config.yaml
n_experts: 64
d_expert: 64
vocab_size: 2048
init: "normal"
init_std_up: 0.0442
decay_fraction: 0.757
seq_len: 256
train_tokens: 636600000
steps: 5125
Below are experts of layer 4 (counted from 0) of a mixture-of-experts language model. Rows are named up (a neuron's input weights, with its number) and show model dimensions 0-127. Each number is 128 + 24 x the weight over its row's rms, rounded and kept within 0 to 255.
Before each expert's rows: "mostly gets" lists some tokens that are sent to it at least half of the time. This comes from a sample of Wikipedia text that the model never trained on.

# expert 26
mostly gets: ":", "---|---|---|---|", " /", "•", "|", "|---|---|"
up1 [124 125 179 131 129 117 118 148 156 155 118 128 101  94  97 102 119 124 117 129 123 148 125 108 105 123 105 188 107 135 107 112 125 113  98 158 134 111 144 148 103 120 125 135 113  98 117 112 139 131 150 132 130 142 177 128 127 101 146 165 128 134 130  82 136 102 134 147 115 117 132 170  78 181  57 163 160 130 119 110 115 116 125 137 125 158 163  95 114  98 129 135 107 162 115  99 145 157 142 171 110 129 148  43  93 134 152 153 123 116 125 122 159 123 121 158 115 116 139 115 106 146 112 166 123 167 128 161]

# expert 4
mostly gets: " F", " W", " G", " P", " C", " S"
up3 [113  91 124  63 166 132 138 126 109  97 107 111 175 117 117 100 117 132 160 114 189 135 135 116 124 119 102  78 133 122 152 147 143 139 130 134 114 138 113 149  78 139 112 110 130  95 128 180 104 139 155 129 152  94 149 164 151 117 131 126 141 107 152 144 140 138 111 162 155 108 109 141 154 142 144 102 141 159 123 167 133 151 113 103 136 192  88 115 144 128 112 125  67 134 116 120 161 132 130 136 156 128 124 132 153 121 104 125 187 169 156 140 109 145 118 156 150 126 111  99 144 113 151 112  88  96 121 125]

# expert 1
mostly gets: " York", "burg", "bert", " Bur", "ford", "ville"
up0 [124 135 162 123 119 167 137  87 115 140 138 135 158 140 106 147 118 126 143 119 161 118  79 170 117 103 106 166 142 120 110 103 127 131 136 143 134 123 154 114 109 137 155  88 158 108 156 136 108 102 104 139 118 141 128 166 119 123  97 145 138 105  79 118 126 109  94 125  95 115  87 143 138 139 170 128 119 113 135 157 152 135 137 141 128 145 116  95 126 136 145  81 148 130 106 165 102 134 100 104 179  94 100 187 172 119 168  90 130 166 142  97 105 130 142  85 148 111  85 147 131 124 126 135 106 117 137 190]

# expert 40
mostly gets: " Sha", " James", " Ja", " Bar", " Thomas", " Scott"
up0 [108 120 107 119  75 110 131 145 112 141 151 137 134 143 122  84 114 106 161 121 165 107 111 129 127 106 116 124 137 143 119  98 150 112 117 110 106 137 130 126 130 154 120 134 182 108 117 165 143 116 149 119 142 212 138 124  98 109 137 173 169 151  85 117  99 150 125 115 116 124 126  87 123 123 128 170 124 117 166 168 101 165 135 136 132 119 103 145 143 129 160 145 156 112 125 143 113 106 139 123 125 102  92 117 106 104 109 163 147 101 130 106 164 189 180 112 161  91 126  73 157 135 103 114 137 130 126 122]

# expert 20
mostly gets: " the", " his", " that", " it", " which", " their"
up0 [117  67 144 116 137 114 139 119 129 161 108 118 120 109 107 129 123 115 125 136 115 110 149  53 101 128 158 117 144  69 129 147  76 152 116 135  94 129 133 129 116 122 112 126 161 148  84 128 119 110 157 119 119 134 102 134 149 177 102 104 147 131 102  99 104 136 149 124  90 127 126 149 138 135 151 143 122 153 126  78 161 112 172 142 126  61  88 168  96 171 111 147 121 144 122 141  97 146 152 126 110 138 171 120 166 131 139 135 118 121 139 109 172 135 134 133 145 130 131 128 120 164 109 120 169 150 135 175]

# expert 7
mostly gets: " |", "---|---|---|---|", "|---|---|", " −", " 0", ";"
up3 [124  98 139 171 121 119 128 102 111 118 147 148 114 119 120 121 160 167 129 140 114  97 107  98  74 115 131 131 154 154 121 111 114 108 135  90 111 122 180 142 158  94 107 139 105 121 161 145 118 130 123 153 123 133 120 148 163 146 103 128 124 115 123 131 110 104 157 134 116 124 154 178 154 156  98 154 106 107 110 130 101  93 110 120 168 121  83 143 119 129 209 151 151 181 160 113 124 141 121 125 114 119 132 197 155 127 124 123 112 113 116 144 105 181 112  97 135  88  85 127  93 136 103 119 140 107 122 122]

# expert 44
mostly gets: " which", " where", " that", " 2018", " when", " 2017"
up0 [142 138 133 170 156 143 106 138 114 127 157 138 123 136 135 138 125  62 121 147 114 149 133  72  42 145 131 134 137 158 142 121 121 107 134 146 117 109 109 106 153 108  80 160 153 108 119 109 141 115 136  97 137 142 128 114  99 158 157 117 138 137 137 115 109 171 106 132 151 133 133 146 129 135 129 125 102 142 108 133 139 145 147 130 130 137 192 152  97 164 143 109 174 103 165 144 122 103 104 121 142 102  98 167 132 151 121 155 121 110 105  98 107 169 140 170 143  87 128  92 119 128 125  67 117 143 159 138]

# expert 15
mostly gets: " the", "The", " years", " States", "–20", " 2018"
up0 [118 138 120  83 140 134 137 133 141 123  72 151 200 148 126 132  99 134 130 175  82 118  89  86 132 121 176 139  86 173 123 111 128 135 124 111 105 133 125 102 159 109  93 122 167 129 118 171 126 140 137 121 113  87 146 125 167 133  73 141 154 111 139 109 108 113 155  98 133 122 122 118 126 115  84 113  89 142 140 165 165 128 120  92 122 161 162 131 117 115 126 115 164 124 126  72 144 134 182 129 148 123 102 129 142 129 141 113 149 134 170 141  93 107 123 113 132 131 122 142 137 146 167 112 136 147 134 137]

# expert 41
mostly gets: " to", " in", " of", " is", " for", " as"
up3 [ 65 167 175 129 118 138 141 134 136 117 118 118 116 112 108 133 154 120 135 137 137 156 136 135  77 126 130 162 161 135 156 125 173 126 122 165 143 102 127 121 122 121 157 147  86 113 121 146 126 140  81 120  77 106  99 116 155  94 120 122 139  99 167 126 176 156 121 167 149  88 112 100 125 109 129 107 103 155 135 162 138 103 114 157 118 112 119 163  93 117 116 139 107 131 145 142 126 124 140 145  87 124 150 125 102 124  58 164 134 133 151 144 164 110 106 171 138 103  94 104 122 110 161 149 125 120 168 107]

# expert 50
mostly gets: " from", " by", " with", " and", " on", "ated"
up3 [181  56 162 126 105 113 129 136 124 140 111 155 155 116 171 121 128 124 153 121 115 137 140 138 158  96 115 151  83  76 115 112 156 124 127 173 143  82 118 133 148 102 117 113 141 119 140 109 124  78 143 130 127  97 149 125 153  87 109 101 107 151 110 133 126 122 142 170 136  97 131 156 114 126 119 151 167 138 110 107  71 155 141 170 132 143 114 115 152 154 102 109 159 145 133 148 152 158 124 115 151 120 121 140 119 135 129 163 120 175 133 114 110 119  63 143 103 137 117 119 102 155 156 163 109 147 149 149]

# expert 23
mostly gets: "h", " m", " she", " km", " people", " New"
up0 [115 125 133 149 118 112 117 154 131 134 140 157 150 147 131 120 114 102 156 152  79 137 128 114 132 150 119 120 115 127  68 116 107 109 118 161 151  89 143 179 154 145 132 174 102 129 139 113 162 130 138 109 133 120  71 132 123 157 125 155 126 163 106 123 120 150 146 170 167  72 103 122 108 118 136 103 112  78 117  89 153 109 135 162 131 147 121 116  50 140 124 118 107 106 132 108 146 125 152 122 123 129 123  99 144 136 115 151 160 126 153 164 140 203 121 116 103 113 132 134 133 130 119  86 159 105 140 160]

# expert 47
mostly gets: " a", " an", " is", " was", " be", " his"
up0 [162  95 146 128 150  95 101 172 128 151 117 114 136 136  89 124 135 207 139 113 120 159 111 103 106 128 112 136 126 113 111 135 117 162 147 134 125 115 106 161 133 137  38 104 103 143 161 144 134 130 128 104 112 121  85 119 132 164  96 109  95 112 154 147  71 110 133  98 141 126 147 135 137 112 122 156 111 169  94 127 153 150 134 110 135 127 135  86  98 171 136 114 127 122 106 138 125 124 173  97 144 133 115 109 119 108  93 112 169 129 183 150 117  99 110 133 139 137 133 130 155 148 140 106 145 118 120 161]